config = dict(
    n_layer=14,
    d_model=256,
    n_experts=48,
    experts_per_token=2,
    d_expert=128,
    d_shared_expert=128,
    activation='swiglu',
    moe_layers=[0, 1, 2, 3, 4, 5, 6, 7, 8, 9, 10, 11, 12, 13],
    n_empty_slots=24,
    router_score='softmax',
    normalize_top_k=True,
    routed_scale=1.0,
    balance_loss=0.0191,
    balance_bias=False,
    router_z_loss=0.001,
    init_std_router=0.0292,
    lr_router=0.000681,
    vocab_size=5533,
    norm='rmsnorm',
    norm_eps=1e-06,
    tie_embeddings='early',
    optimizer='muon',
    lr=0.00911,
    beta1=0.9,
    batch_tokens=[65536, 131072, 196608],
    seq_len=1024,
    train_tokens=745400000,
    steps=6199,
    dataset='wikipedia_en',
)
Below are experts of layer 10 (counted from 0) of a mixture-of-experts language model. Rows are named router (the router's row for the expert), gate (a neuron's input weights, with its number), up (a neuron's input weights, with its number), down (a neuron's output weights, with its number) and show model dimensions 128-191. Each number is 500 + 40 x the weight over its row's rms, rounded and kept within 0 to 999. Numbers have three digits each.
After each expert's rows: a language model's description of what the expert responds to. This comes from a sample of Wikipedia text that the model never trained on.

# expert 13
router:515477488445508413535453483451519503466436498546461465478478494513497565504501522507455444487457453536427479466538418458494589528563426572510492480508542471471503480456478432513533520508558542
gate3:481400491502486516609435504474555488469438579542515494521506505427491429498559425468479531510495461542511516532504537554514539522521476592580498492561484461520519567457488562482468468508541507
up3:528474488437541466587460504493513530439459569499455500556509549496510504473515497456527492571520490548524426513525546511515541476482498586523450530502503464550479534497554545420524422540529504
down3:471525487456563518491468547477425518536549501483517521486529495471464471498457554488482583469449516515471482482436550482484536502487499421561500490535562498460527487458451538581510549493492540
gate4:531521463477510439548465492487542529415526479511487446542530512495453601467523488552460416462449488490452431468501477520509495509522505464508544459504548451520497550478508560537412586485521482
up4:478556510466502521531510534455448478472490519448471455565501507504568550517479491484548431455451507471527526441466465462517469521485473410554485510439443482470424499504560522496490410474499559
down4:512448452497547476523547467532493397578608475419493426525542474484520468451515453512551518490409479576511509450556467538508469516461440508548394480496537517479509515502545481487515495473532512
gate5:474508530469503489495438476550514506499505505454434560515468531485524535555501462491458373498478493529410437535460496540482561477478529489482527495523446479396569540432486533467498530538487495
up5:526551510548480506501557527492447460474525495563408482584423488491570476466428483523542473517475513438632538473464534464528414471442533488528473510525511508504516442517472425419464478500484505
down5:484545478512556507495568543509448522509569447518508489458568476498482494462497522467494508458518523524423492482503462538481439452483532496527475447549418492515497483464448485506533498464486459
gate6:470488497539473544537606445452491541549490529548552531535459552434447484520532451497524425531502531477512543560547512519517457545457454413483475478518396530513525531511502493526418542459464532
up6:471481550530493454561552453448486516531479531516537547520517520479482479521502489467511509531459558467512507540462431475547472546539524494580501506605424528486526504483459472523551501480400542
down6:437481454509468410407466471491518518526442493528537475500545499529443458522511465455536503539514509508536543527430480510522578516447530494544441538633476528490512475503557494478472479484480534
Name-ending word pieces. Final pieces of proper names and the closing words of organization names, such as Viljandi, Records, Town, Center.

# expert 42
router:493476487437510515563485473476443522487492505548475508489476523569461503440475461512430509466471504546453446490557482449527546534556459513460446498449565438503417476474526472466563526522541491
gate0:445491495512490540476449458456568533496481436544427426495514519445510479555512457457489475491524544491536457523515467479502552545518508478489536484448655502494501513495535527482492442551489477
up0:524518506474499510449449524510461512512546550464520563508437493479531497495512474543532480517483489502501521468470491482488483462562562485495549490620346419538500507527510528492489494488489543
down0:511487507540528442465492485497503435448499482507542514524501567532467489465553505470536498498510473530418430506575482547529502429456517546528509431485475391443462503480450411528502484461516409
gate1:494503528504499551528545552478541534485543458458518512445504457452436459507505509547433538502452519500499512520511418558593480453531435531497527460460546436553451525484494485536529495538453531
up1:457513572505408575512470580543531569482545489464474455461524477395448514523524476488550547450501484521425516539519441541608526543507440471519535504446523479540488496494496440551484480525499442
down1:515458509450490479606488530439504506535520533487592510542481423505506463566509423477455578524520474478452519482512510502449459509466523528430537513534449565482561498492518461482459436467492517
gate2:508461508472476525479566537550523533519569506505536524504529493521499468454560504530519507504477537540478551477469456499507506504537532471495522515510501550559514521543561512457492486446571526
up2:496468468505404507566554488486561522512532468547417506495489488520460451533480485479468476513540511480435538534535487504507549487454478510512552475455629555561552480515473462498539504550485511
down2:552516520510412416534477495440481461495484457501481476508519490544500537500492487571521433531552515512497498478479446480422444468475491494554600508486542553537581494513503503558474526482548499
gate3:498513480439521548520515486448492522490512442459450544483555544490493488533474552516428461513528510487504467446542455438531497515538474411467539485449505504523532522528534514485480503524495423
up3:489489518487514421518558428510510533554457503500511573518543510497493492465561519539452432436491396519506500459488522507524607542447464472521558505537461579507449529581515486471451502476489478
down3:495530461485488515557506480462486484459547498470468423495470479502534489453498505472547512479470514471474471517501548477577497504513519448424512535407524523572529563504504493494478495577395452
Romance and sports names. Starts of Spanish, Portuguese and Slavic names in football and politics: La Liga, Campeonato, Divizia, Al-Rayyan, de.

# expert 18
router:570480450485552478530463451381392457434490519537489474442469529524491500452496501506515482495471493542484461465543436452482527521595459526499488411508507473412463416447553405501513558553520536
gate0:488492491534524498460528448561385555461522521523469480517489497472527493479493545490561472504512434526452473480545547528471542501505404493519481463568472555422518447334531504521478486495514496
up0:481501474503448489493491499512453585591498430476494457553424544466493524483502465523504528527419487544526489478521487471482566529518500518558492515477464538451444528461490600507490460537596491
down0:502544538530474507473505550481474507530487465521501470474551482460519533540488435508458543518560491496468493483529524569497520536484511571507431447479514474456509458518514428592463486380469446
gate1:517532551548475459493489492495455549529562495534507580438465501576494481500467493517495427493452539537520526492460470627510536510495447570510525453465434446473501530468517537560473473449488508
up1:501512505494462458500507497476506497504485424473530504458513498512451504526539497470500484470383453535451502578514482513479445500499516494498605454421549540408442432482560561484554475445533486
down1:557522533435479445515456489519483453439503484488511503560542460456531489490503480514466507490406534510467514497476497471497509564514495488497542540538410576439589488501561466529416430511479513
gate2:509561538407482520501516505512450527519508435509513552449434472499461508488506532508502478485536484544493525465527498422458575543409508531480585429467523538519456487477505473555550541427555493
up2:521505489537446535516458483588523478553542507495545487609467563508458529460494514548523516498422496591533509503472510512537541483466521473505434478473513474501538528470436492391570491469467478
down2:503484539477422490479523490544504507423445499537502437494488422471564462523389526448492491522443444561517470538463472459549490453507499553469548525457552452539573501488567520508465469483480545
gate3:486465472538452535501455497485432559487475573564578535506577513494511476485494522589512457550523541525531536459492455505404436504497552530514453452572485481469494505415481535445542516533498509
up3:468474587480530536455463537510529503514500480480584511539478490501533489502542456457557552399511499533527450509468552534532486559527515545455539527482429530466491457498448418547556496516566508
down3:541494478503499518504519506411503458514560493460472466397514568559439547557562515542487507504460536482472474461495537485495463482518521428551479505531560456548523537499533562518498543529525519
Infobox field colons. Colons after field labels in taxonomy, drug and biography infoboxes (Kingdom:, Routes of administration:, Occupation:), plus codes and table separators.

# expert 11
router:501450498442537470541438460495498457500469534515463454467477506504412551457447528504426501473434438534479473407536430427512577508527493494453500414537579494434490417488524497443538524528558518
gate1:448477536446505506535455485418494464466518520542503542534560513493487554511521528433515446561499451508502521491504490473491502579593488487481477514571535489470451555536531534365526456506526529
up1:474508471539487430506447519542541468466523508493503517514511497461481486482527502415431512554457412445527505533387472487488568540451554416554534487493484492517504475524515484477532480502508488
down1:524519527469477474459509541572526518537530483527452527489478484576528455540502509447522486503559469498546491520466507493505537468429476486475517446495447467486527424517494519462509577484517491
gate2:524443546388512505545441555476542442519459450449500452490473408533518483499481467511497562475515523512463542518452490477548489491493530492432442503468477594465441484545489418451473502575588518
up2:502554455547497499541433490470449499529482503477496501492460569507446457536521500484471471542445560457496454466523497446445475512445545480531596410532534488484443469474556507562486451415486533
down2:471496539540446469528520560483472539475549520558534536563565501479476526518495518551469462522448512446509447470564494576476454554478479554520515515586487463483526427494476490541521530528510510
gate3:451466440506424502442463457516474474527486575503504465531510441526502465475479468557474484380513557480509481433480465471420511494480519500523451442536524468498516519521445516512554477443445396
up3:524542538477524467486565496450411535538495485444527460466538495510442535395481546510573562521512490530430488431516464530477499475549582506527533466513508470439494499519496508545518506460552502
down3:559498534448578510440585496503464467519436484500456547523474441497448526551558501509475485556515494545436482528496422426562540506492505445487505493443467490481582443495538474463459542517589481
gate4:509428555503582482529553470525497509509510510488551543545490501416530516554552475535483504592475512493494378542434503564572536505517497560528569562548563446489479530507544474441530506551615451
up4:540502454537462540533511560447460498517540487539457525508541541583493529482540462493506491481512492499466618531525478397528503447475520544454444518464468449575462484494496470488474534456495507
down4:555512473520435563471441501463505526455479430491485512509457542495435526436553474457509516508450506486481491486512542476458527504474496454475483514488482522440473506555512517534505538536457485
Date-introducing prepositions. The preposition on (also in, at) right before a date, plus event verbs like born, died, released: met on 6 March.

# expert 29
router:526507458473541400572437477483460490399473511533473495469464499514490509499487475559430486526466420537466450488519488484546577547516465568505481495519563420468438455439468483496546577538568527
gate3:471504538497525475514483511547457548463509419504507464483540517555505459462481570455477454469524514557461559516494514485504515505551472545530438555461552517354455481502518485517507463528466505
up3:422469510511487497465482493517449537473471431464483457503566519585457477456466513552477481530578498503522542507471543508542532566513537530539439506505549558446479530530455542505517516554462516
down3:564471538505461500525529545515538554536579546502540476484446523513459495551518496532514499570546469441528466524463566500508523526462604531549471427509459534562553533478451504528517504526437528
gate4:430536529483464474483453491498497510466580461459552501469528484484546585618439500465448539509460502489495478510532447548515538455450505483442474533449474432523520517435569495490506505521428546
up4:458591475456476481561465501485510472483564486515498478480525515496531562588449485480426533510408512530508455553479471548446489464510501504475515524512523492514511484476526515552512455517481505
down4:551468545492515560436513463565483585525512544423461503483531441543522514482502507496529440522566545515537503464478527539441515483564470559473507505474463502522510510478436475554445499443501494
gate5:524529506524567517560522597510484563454500521583507557504444514596445582472549535516504473537524411424435543468482498531476584495498480533556541507523513494535441544538455540414474521468494446
up5:447467456522487485479510529432478490532469477478530519473546456411480551532462536466462524500509547528487468465472529483457521544517530522475502569512501457490446511546490519512469484472454476
down5:529568418474471534521480454439512543506476504523533468473522459533478538513476508486509450526538547492534490466462526499409540441538494519520510494497463536579591427484472550493544520473454464
gate6:491494438505508437513475454465540443449545492466549454516495501472495479461518496531452521506470403520585494504397470489496472566492409496530534499555515443423491516471467472545518527491452506
up6:570490455518464444461531487478560468500521559474574448504465483543446415463510535553540481469386475481552526498503517531454435491559514526506481468514438496511526491441442467556531535479547583
down6:503469461517548508494465553593431562508462469510450406507495567480519499541499478404541461481485535496444532466552537537543489537478460455523509434503525407493520499566521450575507503522566531
Name-word middles. Words inside organization, place and title names, such as Air in Naval Air Station, Police, Squad, Road, plus goal minutes.

# expert 37
router:505464503445497478533443438488481478470505541500466505440490592505450565432499498536459502467485505527441480439522472458525523568566478557490467418497494472444526441421512454486528532544513492
gate3:513485525512554513520491498471529499508534485452532509520460530421551448550385471478429489455490545492591457498475612442448484483490486544506443487498597510420547506471497465503480536409512495
up3:488534488529509498515479499522546445524412521570457499492467528470491532489520520546491509458467467483461484480481464519524505583511567478436491571536503487571487490534495514563560482477507593
down3:482572522541480524533478473521467604532458569534421511490502513513480471476526556491509531517463500528529527502553486526497550497509478629484474540542512556544633470505466468469551496555459517
gate4:494448488506471515454453403587489500486518481472432487451509488439496543490541520546426434481442459564481542422505567533479484506489480525473525503449446511493503477477487528458471516546473428
up4:510481459461502470521430448566471525514459488435470488467583442472472481418542483509458493465483448583518432447529596559470491549496508431462566433443523511542517490441499533507536490509493402
down4:415586543483528502487538509540454520509468482493527504452535560516487420455486472460507513498508470524531441539516516452502456511523544486505532545453488542536446566463444486474483575554541463
gate5:456543470560505442477480497534471463514504484427463516506474418469485527438509476495462452443481459504503470511547511510526532529543487593485486484480511468439507561471557468495505478512557537
up5:509454547517468532506510476489514531481494531510605518525485535538467524531471498540543414527511514434534503468489466505485482487504487458432497482452467544539526502447444546481518561456541481
down5:509560520573423520496519512502498524465487563445495497525502604483503455406510586510438459537536544408462507438401479502532499481547459538465549491465495504537517433507441520501453578488508433
gate6:478504528457512503500541517516495513490524517438467501463428479509467442576540551506541470448546511554493554449515548461560478506526467518438600493475512514507510490508568454546505529406560532
up6:514557525468492491462428496421500536482552458470467473460526486536478435430540580445521455459558520477606528483542556452525501536500537457477451539536393499491473520517530509569496507505561561
down6:510524521512528477451507447496530471513505554489541485477461461527465514487585511487483514509571525495556532480504556571532479539495514527458498517476525518478423454516566476460550467495471520
Chinese name pieces. Pieces of Chinese romanized names and Chinese characters, such as Guangdong, Jiangsu, Liu, Chen, Hong, plus other East Asian names.

# expert 45
router:515464474471498484513426510464433480456444507477455480491460578584508555449451462500445493446468520528434477477598447482525544568533414454442476392521487439448434487516520508466517534516603493
gate1:601546494495504476517457473513479497441395506482529532543467512476516546476557526557503471493499492551465435514512513524537527467476487424523475479482527440469564524535501562553533453471608458
up1:567520520510445489430524420454442477543431524527496563505487539462511552482574511539525462481488568504457489497497516555471600495473532415546525456446535429535395442514554498504411499518488489
down1:456482482541489512507601413516518449552564533469446514453584575509457567517507474459513428554490525477475511504590517502490521523467486534546504494503484419547485504487492542506556472482473533
gate2:499489536507438444504486460480420496450484525406468484512450480581532506483504498501411446488497511505509500451525449520511573557462542451637494460460546494481427447511508492524510551493553491
up2:554572490460466441513407512463526507443470436471537541497503548426546490445506490534472480503453453577485500507485380594487519503495547502518542384493509520527453496580499523513533476459539552
down2:507540459476505518521456550538558534475495440479548570464523540389541419516438486543491519479512549484502516510438477469432530510494492534442530574547461507475506558485477534483525449506433491
gate3:472523450491481478519517449504541520471554455462457506490447521474486479505418482464455523464471485548487593542533525469527563549485444429516550486585564490502482434513493564528521442538413496
up3:473565482487502505583543548486503531477518489529526490493544422482481469520494538521564490532483493453474442478454543519493502500602535536564463595470513485560442510477487467460473585453523487
down3:490475478555451426529578588522472520449534451499489503513460466500497559529463483453502497524478520465522606552469499503498448528512499560506489507513520523517507538504502435446452479566536489
gate4:496461499473593509505410533409467450540492496488546513560461538479553500558491456516494495463522556548541507514516487488555411506524433467458602452514500533503475486518501574464422529513551560
up4:499536477443453491425546531545471542465504406461445481533522444501407512500491512468492523499468483513505471460501533439427543471415489502593491568443562491526570444504495534514430471533480462
down4:476516463475504498496535488539501574482484635516461444540448533534491500544542562506565482502481557406478526516489502464536522522449520544511439453489484467570534469521505515491423545505558573
Location prepositions. Prepositions, mostly in, plus at, during and throughout, and sentence-opening In, introducing places, times and keys.